Experts of a small language model: 9052 steps.
Below are experts of layer 4 (counted from 0) of a mixture-of-experts language model. Rows are named router (the router's row for the expert), down (a neuron's output weights, with its number) and show model dimensions 0-255. Each number is 500 + 50 x the weight over its row's rms, rounded and kept within 0 to 999. Numbers have three digits each.
After each expert's rows: "comes before" lists some tokens at least twice as common just after its tokens as in all text. This comes from a sample of Wikipedia text that the model never trained on. Tokens count by the router's weight.

# expert 41
router:476517594415503575507581436556512533496424429459439407462532502455473457452393391473507456580478470503490497541417471539480501565491499502466521516459567467522551550456460534561480430585471471516444546480599488436525501454488402531495489504512474615539534439555474390525524523571484465545446428560480541509568507460580539487529470569575532536445481516491501581476411520439435508481475534482488485522444521391456574537437505477507543585522559496546590587351456537408637415531454515454548500533475477544522519514415486508553506550441465428520556526573444497513477413467489484534450443517522491548546593437478556489448452536462520538471521530435550496401529553504471622533475545527546474529509575521431455475472555523556467476597548515473445537509459597459492594542541479
down0:466550504526425539514519572391619440504546434445351433514507438500483500510420486534504525515549416489474570408484547472518500492507546425465463499474434427427557557538496519529479537546342462496469524403508537461500400492546502544489594510445498515487478455503543420515491543576488543530523496503476467520426509470539437583507469554466522503485507381495491590379504534494433470509521507467537457530431455531401469469481482533548427487486439586517502541439455487470554498563481523474426449478435504556559529508476509487598445547390460493544448521575466425551576583497504343471503507592488538429509487490496504512573539526419551596506443456541521509504498390456598477508458472559439425483589487524500532522494497521514443576554521437463492582525439486417581540529464517
comes before: "\n", " The", " In", " He", " It", " This"

# expert 31
router:464452552420488562576518343539455572631476532393521475501600603509468477552512430419435521547449489456450455585395523444516542547533517561475434519485516583516479529520480513555515444557528493595522426439517437465502554487475561522538478531481484523557501381503505515509498515525539518467477546458472518540604491461532560491547447595465482520419541493487531506459525515517487530506448505439482539515480497430508594551467535457646544573416489525495477483457434516475510502489454479498581435541553471485386503546530487454427478410479466427491482509459422522467474444399584534571493432559460500454493602430563440542497491495513458518450510539502514473385442579462525512506441599501474501566589465505450477551480432518559510482649502440530456518453476570434533597507498508
down0:547468548433472543552504515535505467518353569534505514438455553498433512431459460478505489469528519462472574596502449517537463486502512521564496392466486471514469424558534598558494544523471490549526572508585443454519502561565495548499451536478453482544503497474394509474437546470443505506506502445525414491497518399482524559546460492463549502504454498541494447431410630442496408459470454467524534443483530571494376631470517490512495611491508457516436567519483470471528570531395435550560515441583566440510567420496444528458527549554483430510492352439488603460560587485504507482526620434578445561525542567473547487493503564469510403564539525524372496541422548457501490553449464473450404551471526438490508554500583541478506508459505469540486470474475553544556573495462550
comes before: " ", "\n", " —", " \"", " +", " L"

# expert 40
router:445480494461476472595678456572383558481409498416545388513593557512511453504435464527434523540506480452512419576390485517478462474491495493499467511486566564549564533437451471606507500445462580537493476479542492533485527450419490464545517434476500513577504478541459405528558563542524478425429563522441559477505430453588517501467457582472558546463461556459514543441507515460431455453480514437498417538509546445466533469532537463559554587455562518513514564383476554477567464485492467432447472509486500589508472528468542480418461481379489369488523530511428557521522430485508589582497330480541516477470560453523454505467512526479443497505526507466520414493500611505522518516478568572483491572486535499508417511529430454611494572499554431506506526551463482503519543478491489
down0:536528503521537458422538568431461444497474546527485490540504437520507520494499424377597487552441444444565523563454562489567529537467555472535497445469456461553475487425502518489488428544483542581521616540501546526460466490499557624490455544498435525509499477413578423579444523476454384496421421490535464545506599500472402538399464517446489459539482472533456477560557499466568456512508522591374637492534511465481538509587491445526411543520529525552493567490473494461419534445492501476477389488509500531559487491465485532527491550583502521577429556461458540480457547507538463486468524493479543411553470568477488446463501590532496561517481495479398513472527570553368467498489507440424454447472501451586496596584527434518483462515525558529509369565509411472521590563503571
comes before: ":", "==", "s", " of", " ==", " in"

# expert 20
router:532528548478534540580632339579448542513459495415538458510610567487480548495482510449498491518484483448564385581422541510515502496471575469493501501443537548476508456510435448536418454532414499624553481470514464511502522534466487493582486503504498509589451412549513503507493528523498536467424542536478571554509483393504546530510444543548502432418485483415514443426477548413476475488461508446479438562495544456488534527512485523550547638481579543547502631406416565497576505521462454519534442486457495538477474538407544478475509499456395409523516474547371457513467490472534519505465342540513440519424540427480468478496475516450486536397526429463541486398414543491517475489488613516438539534521445520430473460498551449493477544511521547520449488493461562569528573526493495
down0:502510592477485526417509405510523548548431559547520593514451542569580542515449520430455464536499518485478486505505474493545548536514573481533485472454520564518498470461518461494412471529529531604624429486465455511544508492535451543487523458490623474533519498538505555462468511498431513381664578493542467468467486497525507401521484526470542565541395484577484544493484529499585449515486455513491475499489600498491514588566488563535479503648558490488592536600576489490485517526530513521475600466571535555535603470444580422483567484500487441522418522450404474496536549441531534492556543417532508371509493507440498515548490594455518445549406522457542506597598584529505472553502593543450496385521507510461580460544519522511588504497451509439401540532571476499520485493481448
comes before: ",", " |", " (", ".", " of", " and"

# expert 43
router:510559588447546549580581384512443485518377566400587408483577509602530484465419464438475460557461498532551492520476525489468440546447549536529512546430498503527492476493517451474495441527507534516581466488512484523469536491368499513526497474554451561615572475530427465507513464526479527465393595536460527455540489485559506609605470536476547516437548555388490537454489582427510411580449473428476459513524517417486499522529498414505562546516524578493461528388461504461507471496456359405511540576427504588458454569473498510408433569552505454445414534507469484517554437539490512584525469480465447515500535451521469499458487575458514469484529415446510491485464474574531513480487518579457491522549560568493510556493498445462537526513593505515387410498477488576444544521550504
down0:513568468557444479438442491497480562411444521468531481401537471487584531474467547519572568509464517486502530610450496487539531568451597511543526524412451407509480418425444515519519475467559523497442551484464458510427470513483547438498480535484423665482456573450454553531480517533512542579489527409521467505463448557530533448501469591589543473489477390471477463424489517492525499398535545477510550475519554481519531545543450426473564429491559464455578528437406554486475552553450571493464573573440399515529578514547522518451474519561450596439498403532491469494447479508537493522474513460514532466458541580447517531479573498548496489432596469480489543405459483476498529563424508510466457505507465549409519517518507433519565537524512532380595552329574568485459506535392534
comes before: "|", "-", "\n", "==", "The", "==="

# expert 14
router:543502608443562521528578379531494550539423507439503486520587582490484443503455444511499506605440458460557469544506461512467429550501533505593562506490488492562564525434453455607468502518529521543587506453505483455539547483550481497446457569558399546614574365529472458496479531550490533430494518487443548500515432406513509510501495550507504494551503554485498516487522505446477412482449485496465479550535559435463636519473439474451488576491606546581468569512480542457526527432512396437580471477410491552442516540467468494445430480462463475499525511540498512492390515520502462541568424525528529494496523493434461469436481502506527571375497497477527375440449560495500505565457563466473471526413522412489448386498467468527433442641495500499445473531511537562445650467517496
down0:537450472531458452511568559487508491550467561490504480572501517470521498577495489450506626467466461454389417365486459463460454567426472490560514496435488558536535515503501416544497466506489476521492499467578532550532523514524594606521449628491499516536513463546556503470515480497431442487585515433527481470480543418537479422556496554492547468532609552448557458462436477505450489519523407538390501539507518477513423567420462449492527435449460582530413471567492498370481513597460523531483555462455455492499547444430596501488477497529552372571581502461459541535468587437509428428524549417534484473571478481539476447462562540528562462567392499442486417460525445480484505447424518417485446521497474411465494561428512513497433531442502541531450502558541417502475583620543504
comes before: "-", "|", " ", "\n", "=", " \""

# expert 8
router:508535491460525510631590398594492590549398483440491432522610509536522425454473532496463454497512427422521439481414554516400544519534623508467500510469542504510482466422488413531476443507472505592513484453521476516410488411507481522543537571549546486496549455566509525509471488464529488516465603508470544494495519474550518541656462540494562526522556496456551498385519488429486426508439451422506433527422533473501516545462499488550572581511575584420534542493451544425546439559504535404536480547490432550406501537550452473426466483459488455455581510509457462478407542486490567551446354550507490531481559449533545515450544491451481521513520455467499391474468530501541557486454574530532457585500531547429437508554493493591485493641454501514499490542470568532486525514465417
down0:548421522521521502630476566496541472464432578571474527514535497469437428478459443611549415486433523479436579516417468517486531598514581580512542445470521434539543561547470495535469491457563497466464553443472509477569567555486510490599534544574515421541548516513512551481540573480544506475439502517492528438487501427484541501469444531527442533484493447478601462558505435523450536411547424428518380592498485557559563479550380475548604551569558519483543477442626469560507537500416460468491450396492554507460510449479521491514496411540463482465472535486457569414482485474438484485470548457427513521497583602515486509565595432580456537504441476591559373511443538445533476483514560531466549549503580478546528587479508629472494545517464540491541469485443534480471482557499499
comes before: "s", "ly", " to", " and", " in", "ing"

# expert 22
router:489495590397557537549563357543391520552473516493497513509566525539501522479481479381415492499363491360469414542405487576521471542496560489486542525432537534502528508506471519628487461454457434544519460443518501510560542492502476530587492493549467478535524458560520456561414540473451476492429540517486596519515506478603499456539404507513525524517546555438574521440525509403481477545483491479417429468432512464521521502556532439493518527535548479501487588445504637397594441465483446436528442547496522574503482494494505477486538443465498477409583540515401472474470399488479453551514316490428536480513501487509504526468475530496523517451511516471512397404507604472473537516418548490492517504507490413459396478522457419486485531507572533503505514521511509480532541572419546
down0:574490492509419495483453522439489512510490564445543374496543490456466478417593544451486496580459488457457480531578561496512426424485498489488527555395493506562499385522488559557505489562527541528478503541555499533533544530516472486521457461461497536514547438520597565548522512583469579506529492585506536462533460453511487584427456546529492665504398488508446465416503526530540501494576496584430504409437526500496541541536553468494526534531470473563542480517436510442478480572456411504570593508466412546448405516526596456449535419456514450530531544525487528494557544405561564537470420475484484453412447377554445510366367536491494421403472539511495465521566527478573554429527512534490473488385513533536566424524518545506519519492558462518461453586536478501534548466597488
comes before: " |", "0", "9", ")", "–", "5"

# expert 27
router:464508531389556552533669360492451616474446483359553466546611588507502439459465510430447486589477421423553468561454516487481510516433507512516504619471536548507533446480470510545456431529378544557481506440536474484531565477460507521512475524542459504532546424577431487500455474493536455487451485545447553516516442562538494549550417514513561487464563470513568533442573531487506417503496558412453420495450485416489587505494508523427525481488557577510556616434469563435497454552501518423593485490466516537552488508523517400438455426475425466501495537485388459521500406538476555552500489531448505534431547515461474530485525518501505484442551476520472422462469636530469494513543661512510468518563553491493482490507505451482480562594510535505467549458515445481491545510514485
down0:544479486495490435498545534432469623457444581481487508524531490522411564575560451536512465508478488494569576538524447464462539555543445425430448602539541492505579538530529522476456515452367506484480526481488630536537451497531496492564564542461429495442455462580570427478465367528531429459516562449493569488474489538506483440495518397608471508538418452434500383462528532519530526447529493425505577517419552601497455487588474511481537503501547555462540550422456502543490459495559502470543555453510534485590512379508451441523499509519538574558459556481456518534551488474448508516535552528463530522522578556461486449476575500519494663512462353544496478570531504503389567498500506427433402467556450550481501549498426496494409490466490506384464528517541502491486497454466431
comes before: "1", "2", "3", "4", "6", "5"

# expert 34
router:445538578415559562582532380464408599534390536494468465490589531490448451526469464482477473488453454446528494481467484571535512545516540564462508572430566538505509487520439499512492497516469458630513520509539453482447444477513528539469522492469409544489463469454496436461522494455503491464454517510439537439562424456615557495572443546515517486495520598464564515451476542470514441474480461461494412450503519467559552504486513455454597598475558491503453598470486573453576474493430466501574501519502490568483505482478524392458484462351525432458508515540486457573496498476528601569446291463487480586461601440502473467463508536466425484434518497451430413401456558537561523446482566497414461588488478454458390516495478498457468542576503582562491482511495496511533509509450489
down0:570484511526527529443456522484490576489488574621532492493523511527476512505397510475473507495399456584482546497568511522484495444476533550493468391519475505543397453477494477583555497473477477536447468483463417485541536526465473590362573512518400524479486461453437473520574495443516562491602451521461526511654565590512405495483476524497573517461473518558515466544497489446507538469513455498537555446475570467461592632519503393527469494480473552484487546496539499507567480463507478470512538443618415482528483412478465554501513588574596456493339522407475572496467562598503486482447464490483523466560402497631547460344522568482485418548499416494451499568426521459496459501495483460514452469486506420510530522470480513455506525465492449465542442471427480444556473542478538
comes before: " |", "0", "–", ")", ",", "5"

# expert 6
router:457507560439531609567512421527445567537424560494525476497612550447503500480429451470458515543461525396477456578445540464495491495488472543477479574479542579512481525481534517560481400561507536642457471401566445481537526482468532467549442524473472493527556350517544480543520562481558512469431498541473514511590482435533556551557418583513481461499584529467490593404517493534412425514500526417489465519450478459462550556426530488606523559401508487527407533502442538424558442489511395511569476527505486548414472542441475442468544468432525438493461530516436581511536481449486517559474450566401543457523590421501416490460435492412519542494464487510447431450457575518488581558454584505452528556561511487509495529520487519527559515586442532482406538481442508456488564456503424
down0:477471618458484567535512478448518455505589500546512459519458544494489469495420531508553470582471461529455480552463531458498581480454494545567479386511379518462552476498555470479473416497609430466523462490533431508574524429527533514453466525535521455531490410550558498467558631563536514476512538471497549476586501542531437498513585587514473502523453503512551487483520453500443562382514473551494517615540477513430565477507495451577455457582510450461468466615422437517494526517504504541498348523575497494478429466485427571508456507533549471543469548513507443588534433534570507476495607558483495376429476481522577544496393594551511432486518474458471559426539382476522564536572448458449575468443568539518538487393512579534595493482475434516507499581484562478492532514496446
comes before: " ", "\n", " —", " +", " −", " L"

# expert 1
router:486516509408538572557532477478401609528463503428518459462578485612471458495473468431476489571463499501453481496454546468507481489468528456496442478478469576522510501502469507554503388497515555571494464439527470515438537401458465551552427606562522519529550445517516469539491464532423533482450551592438526480570434411491539511592487583481500509574521493440498570470512525386460471453467547513500465532465505506388535452570462482512463496459586532581463621455471579437560383444511381490509441488450510538486463520518464426440524483468504415470527499488420452559507417439503485474582359494533524517535534492460540511513474528550467586463521523465477416404576591443483523505483561549450461560534535492462495514574476455456525518645522459545399454407506505461449545414518555
down0:557524548514546444533547403543483480566538517538465574472437503360452555606495590510483541504494508487622505447597408516454479515407501526555515449481537532508420570546453536524497563470509459502460442525585424480573509469473489474549552527506494487533541459494399555475478477481537544521417557532561506431497481474574470473568466500513484519521543546402491497395553496533429469557540450487424494511486436552560537387418489491450460500472440507452528465571412527525473639524556497588554507462572433533519409446518531559497556571521453493440565428481498396455634522513524462473592493501474492510454437434518455497551475449541522533417481537336467491528462499488539397556515495460404498487509528513504502572506517532555465497509428517625566517549474491448483475495453439
comes before: "0", "9", "1", "2", "8", "5"

# expert 39
router:504491563431541558546551396560454528559459490454608398507550518505527491474471471462471554528449492512450479518396498445516549559464482534482515454528494510535518511487519503580548474577406485589481416534546478463482518445453477455600463491505439551527454439608483393511530493525474513508475548451521549581463505505606517531539413531534536529517561577427451569450511561468470532471528523441494447572510533433469576497520432485531462518505647461571422539485451521354514452499480404459564395505516442549446449525463559478384418526435493408439542507490427457486493438516515540543457412558477482553473570418464435497462527598495470413461502565418482468418477542538465501505510580505413543531530565486388463474538478452512451575570517449532498555474495512477424567481545518
down0:391475439537496514540460427491545537515510467460372471587534497585552397482552478488488476504547584521544548514472525444514522515506523459500398518447504506491465490484469550572452538530478462442494524498471489547461608463581477489516405504448538381540446411468465514507485511481551555471533527550568484531471518572535547465418512580436395456519449549402568426500530504485472467458498462586527459559467420570452449559520490569481493513585506502525563510507535448564466564591552572499508450538425476497450449534547523479484480510486481541525469509486460495458485429556562399448373562598426550436559409547481465505471575496394481502544508606413493506516527472485457584500509544472489443554407468428509469510441440579602542510485545478517451469580472533585513649462492569
comes before: "9", "8", ",", "7", " of", "."

# expert 25
router:447520557387547560569578351495463523612407489476516370519531527479530418504379533469437484596497511431506457581494626495549544473503516467484486523462524492496532459556526516538481498574506544566527455470527459495527511543526471542523443521560519526576547365632515521544483571540447494486480536564520503549437444406562514534590440532508523514461532503447552489448528482450457469530475417488541493552449547436441639551452566484484545552426579523570467545499478534447540449564486455505514409512484525478412505532508431389484508479459550441578522545463426422529520420465486492542498411525464516589442549432459422539383536558506522459507492466384509429431445547445487520548486559475495460550449444516470456527542515501509447513565519517507483531460484507559478522527528475
down0:489543428567548511537489486578516467461401593506405467471457539512514485522453461512552571525488429491533432590461546421502453523495544483559537469544477564474475427408515518551536488515462527430410505552559484538449473447477534487414520481524480456577506500457446435484549539472485510552547528462522517514441508436647421568454531555474475520473448512498482567475448443448421506496510499534630594504558484572541476439526510446522517530509530562512600563507471519519516421504432434446540409588547536472551410407436568459572493492563431580550498404512478504526477524504582478533484481471382616479533511471551435560547504470472470489469521399475420484471460518501574454576531504505511549492475592471530563489481546487645567437569514439568530444550559447450577463549415545
comes before: "1", "2", "born", "aged", "S", "C"

# expert 47
router:369480620392599508536599475551453576513445458452463408493603486511512422462484465492461445570525472417540457461510582422525514528534507535462505530467538586557517425479526540567498481534432509538489461467506452584516535465486463449505504531499448599493541432506449470534506479535441501446379521595453535513588469361557509563536376573486544496490488516482591609478479571448455530490424422440496424521509526449481598506447475537512578593416577534460536510415468560479439419471482508506585469551492503525432498515437464456366517488456457452524491593551450504513437502444528504546499478511492432489534498514473392505507484541482395522462502502430506489441439583500491523469498512483430501571500495482414429431538547516443516547563474530577476442506496504497501486552475523
down0:439418503580474484431502484555523573520479524523628409503570478545511496507535461535483489562529462403401450447513458458498533430454503414479496536497414480413520493516465508470451498474535532469484425432514457518457554480480579488427617483482528586492514523428475519487503515502531551529516518473487497488511567569538507538445480520500522498565498545459517601579547540507469453479600494465536565556404456470416476439529584517481486482535554548546519532482520523604492514487565503414518516572486474544594532488444501454513487495542593486539586524392488487521418485485577490522496398509592446551534548460549554517597478382465506382484559515579505478621478426544520484529494394464688477535405532515574474509484417537480473481378518432462526464442486427457511522519540529
comes before: " the", " a", " first", " his", " United", " same"

# expert 30
router:515476588408572623513550428481453561534448518473508396490517598465453470507516453474376500451502481425522473560379479476525466518475626512495535537429487469518474422485543490490519492578491463505425479449527429455556573467481461534471472481493559563555471373546532481519435516467533459459455502548474493529486459467571492475521443594454542477434587570454601507443564550475552477506473472512486439510482533474506538536485461550509565596484624571551511476476456528496562452519447462487570511497477427556428544448530520431495549484420486424437512554600409452633524482458525453494442362522484526546445553500520502458500567500491431429416498428482485414432435536532539501545455607554439518552478531455435443431528467530465517541564546542479496503566439520585515551529483485
down0:458523527542412442500525554475541547558557497455497454522428441558534488485515550512577540433569447492483642517527531481560477484506507564491404587459493493471473590543529492543510444476532506406425488492425470459496445488521514498460442448455522507491544614556432552518436452519405571530496525511519385504543478535431588586491530464484485487402559434472459494506492497516457549562454401493490547561570486468447479461478594416432575472491462376525474535503453454444447440474528543504545470432515431527568534541447523537483453538520415463473555516509392531444570457352485526538498466509507448463546531595480399581567470520570505553482557446539522366462535547515484584526515547552540527493586482395534496545462429443441518417529567502510477486487486486438586536424476481
comes before: ",", " of", " and", " in", " to", " by"

# expert 16
router:545467621403543591499607497560457554555373483468487432509572585507441494469453438493498540517473477388385411500455489494486521529461513507499517511431504535505530537466487519519497524472429521548530516433554492490494520494476409508541507526501489539526544494554517419534413478548530479535386564521521500507557472462555566481535410545460588466529501493493452562452506532453454467568486520390552507479432459502527580553523566507505518568482544589477502646427474540466528492476524491513548423414483528523395495562497580435442471483446531518439524454436414532552416455487490601580503459589522515526528511535536471447380430535550463546430564548516514414418440542551483473572446546515455496576547438467432465539520435427534439551569576482555517469543526443547544554440444453
down0:468479501523550509516530536548517471447537510532513461594465516476490504565441561518477549502518499546510500461482501515557493572488493446447545561585475445525492542587509505459483547474455443504492560568446461560578530649523558524456461488469529423504561495434465567483434455407438546493530432544507416525515432505542509383483522404554579511566503404404464583466526503519489501569527449502613471388479464495534482494369474435436552447535455542480576477447522415488437561499444516485432468495452484423477503511468571523515557472397481486486501555434513498493447514543562524434529685531506525532548352587515594547609497494489489555487375491511492443476453519424504475513457525582467560455459548528508506526463582453482541503474404501598466491530551530511579497552523529
comes before: " the", " a", " his", " an", " their", " its"

# expert 4
router:462600495393498554528585421416511537552438480430566399513654562549530439430437434486429474558380371443546482549378516470518479491480564532517470527392455542520471500479505475545499531580478537590484476512578469489483471504500471495523508528570476530565551449517494434517461500494561545468417462520436503448549462457580528585537477544447515569536522593457517502454464586435515536556488529495516550596425496435531556478504480515510514577466457520595493571436614520484531468513541452427538446530568528453507410464491480408402528507524547513548495522515421534445493446467489586512424389544514474490534537530519505447436489500628449509490509511440513434401412564493532417481522499460468522501535534446498525501542482477500413491593596554526490460486512521510518507482543524
down0:454546456590499533568478502492551476571518554484390457520456466546559513532516510477539495506505457441424496574461484389558574494504542492483506494535496465514471557476615604446581510522438509522535435526399507588538488537421437465465482498532407471453505601385620494565513549570582594526524535482515418460504556612538372597571548513530517497469536476475561450473490503458532488595464527429523477499481558513464542440466477551526467546436489557489510528530608543511445416451491476532475490500522436508534537543555418500481578453522503458514556549539535529499597588492590473457532551456407431499516489462505471533604498434469632485541517503544505528452515565521506567534429467555453472550543492441554519550510463524581400496581542516555561390566499482498453537520469448
comes before: "s", "-", "|", "See", "=", "t"

# expert 18
router:488483498425500528611626460615436542515482432400499400417502608495475479437484435460467422552477439438500412556462526475497479547505541505515568554494521525517518554397501541584459474455489440556473536485500396455522500444475478486502527486490486487588496412554475443495490460466536526462432463530422530498548499439547522494550398579503551500500541519489517589498524462495461490495482482434416526523451552437515618471428514465490538558436523567538546536457510489482596552495506466496516430523506503482448510543428514539481454497424505446549532561454454509473557526505506516514493374552492515519469571501533508427441553569545508458414552428427453407443493655479512483539432593563467499548487501502465418511466416586512486490653571479523459449435434528457505614420480503
down0:574478387470481486486560536444547436495539431357467434400493531588518440483441513512554588504463465588473451496478345524537544545474545476516503518449505529443516410543568533473470520483501467493483501474452435514532504473384449516534529428522439533550471478573469524596628552529524457489567560408498467482469533431481412529551461556494503529433546491420495529449478512520404526524473465509541497551499514517509525523493628535497369495516517478553442581510500444553515499512432550549409460507584562543447491519553533520442453435509561448460524514522495491522558487610538410471566483484483491534561622456500500530599435452536395566437619445471584423531505497600539501482508494550441555475471438461469542447571516517421532577479518536470472535510514495457500543535556513
comes before: ":", "\n", " by", "==", " name", " /"

# expert 0
router:454540548402482530537578385516385609540489480420501474508644531494529527482418449457461462559466449467478455629436498478546473515487524534525529542517549564502517468504530479514515435587457495550518470473527435473522491462492460493589526454501496559487521340547502513493572519514443509450364500510484503449498439520513510518507430517507544529457501501421540502415509550469466435495427478401515470550436495440513550510525482470520501527494570534538487630407529554495521437451446467447567444572466481559526422472541447455428542496421504512461468481561428503593511443539468563610517483553540541542532601478499447491466498567484432533433519508471509441422487673530439457531414621513505472543545513505483402450554443501449491518638515482493456469534510519524490548550467476
down0:490558435445517530483545469538440607438463570478470528456519535516505527431494576472494476500484541494467617477566477491519480468404501532487567524547547448510406536557567550476479415569500530517472486530511578473553454506475481426605510470506425428486459480570613494536479571437430411498483428487544552565505408594498504495583541491443524439521518475473474446526450542444454473474444507516578484550470395533509459432523466506541476515496415574592579526467435581571664546431534575557483499493471476564621497496481505508484442584509420451497575489452562402549512526487547463511474553440554412536433543514462613545474492486538526474470496544379466550468501454586462495551451523486530431442523614496497492504537516473448546584531527548495476482533417489527479485593524585
comes before: "1", "2", " |", "3", "4", "6"

# expert 7
router:455515552404544574606537359519418616572435432464478438509548470498487504492492468483460478516439456452511456504449532476540457513512525504539507514430515553531530555489496479507482505505475458591535503514504503464491461490464481532507495493530417542557449462499519438465524471490467548480483566526455508494513409443579524535579377585498515512457520569504544537494495467467492448473501459438507439500484543493553603537470445432453562603470572503457445631485496591443527575530478431479591469496546483508419530494465512476445468509467462455528459548463404492542457510502504600595389265500495440602460584463520501438445543528503460459426478458502438419455429535479477467421507553489477456562521503481538388501491471540569510578623530522546459448501469494494561534513456427
down0:547404510517400467547442532440486503497600471518484511339546459491510522435445533498440447434515571514542511485498460393394547540537501509414478407477438504539617481526491553426541532468567410477541481481561533540585546525548562452462559504483528491516570418525476464559355538517517555517499495525495489488553376479513532501535577556517404506477526518523496481467621446508417471480535437498517582495553551507387411563533468463553445478477495525540478382516471520457478503517508503458512539526571410536487467492518427557431475440448541552618495579514544489562561468499453518374535592455564478520542456571535568500466510538541491492562557517545535380495418519540494516514450530516437471544502561500488460590512554558469525508511545518512560558498486523441470452599474462
comes before: " |", "0", "5", "4", "7", "8"

# expert 21
router:467500461371477526525617399595509536544341535384515435421580491466505490532413399461494489525489449449454392605455551509490496501515495584421493536418548570458499455501487433585464505491520490594585507514543436492509510458491469562494512495542453572489476439573537453561476508483511493463480568494463515483497520446515516573543489504469578473499559546408553528433525549450461387460461518485490409449449563461484506536433480467504498575533597450512417527486504533404511473505444477490541440520476542585443489598495538461418474487422512402524476491572445494497540505520530524549448355525491501558512560491444512524415583587498433453487452560483473459348454571518509528535469542563511452549568558434468476470492513519503472500504493535563518520437526454501520547556458464
down0:446494460477463527444424604470525493594498371516462589592467546566469544529464501556469509489553518437465613485552502472513586436514523446620405528486625548471627533464503454514525435486474532443553575467463458460526483539514526527423457477473537430514560454499491476588538528553537480415491485468446419543466549508459482539496530550493555477439515380535484487522515527545534544416542577475484479512519466483520465454420600557510499462428528528458451427488587399551540473510475541454536438469492479408507567500449412520409478501468530420490516479567502497436437532550494563469467456537536512497480622510509470521517495586461495498517484517536497568492515603530481371514440434488529444453468608534491536489459585418554511434497512539544487424405523573511566582530571566
comes before: " to", " in", " of", "s", " by", " the"

# expert 38
router:429508567481491566617628348537464516525353468433502427479540523558481538542458486456388558488481444510435539581357566504501445516486526541490432561502526544466548448500462448553578486495416466537498468522532477456540511361520465473479587510543441513503558500558532403530514561540501463436442514537429503529566522450555518504598464519523556488487555517452499509436536520432463478462491490434507435491418564461530482491483486532516507500449604536525472584465529548394554491506494501451590408566498474541453509536547503405468497532470422453427536479536460451536485436492489569521548392558534523503508596526434518506477483516552490560467497474478459442446465537479548567519520547536404461565527448573366384566494486480538500518562498491533446522440475508471487580541552502
down0:513440460498534442554517394454573481469454492474525526439526439447516428498538400402487554446467534504529522540506470548475486517518576435493525480499563496479519539498570432437455504511502523547533565478545444522495527532500577559517504540456401551446540537499538530482548528512534499494461544482491529459517589507446504581444638472522407481599491449480410461556517444576423581489507440529519600436418491551599490512473471551509502443508560529442541496555467427496510371521487467521493494530547506477495564468553506669448524364490442436573512538463520655580405461468502509444511554453529587617527420478485412432464503446514485450405502464490583459465469447506481525534447515446641384530512554518491497512403456521479515491470524491460450515468434528505474480476519499
comes before: " of", "s", ",", ".", " in", " and"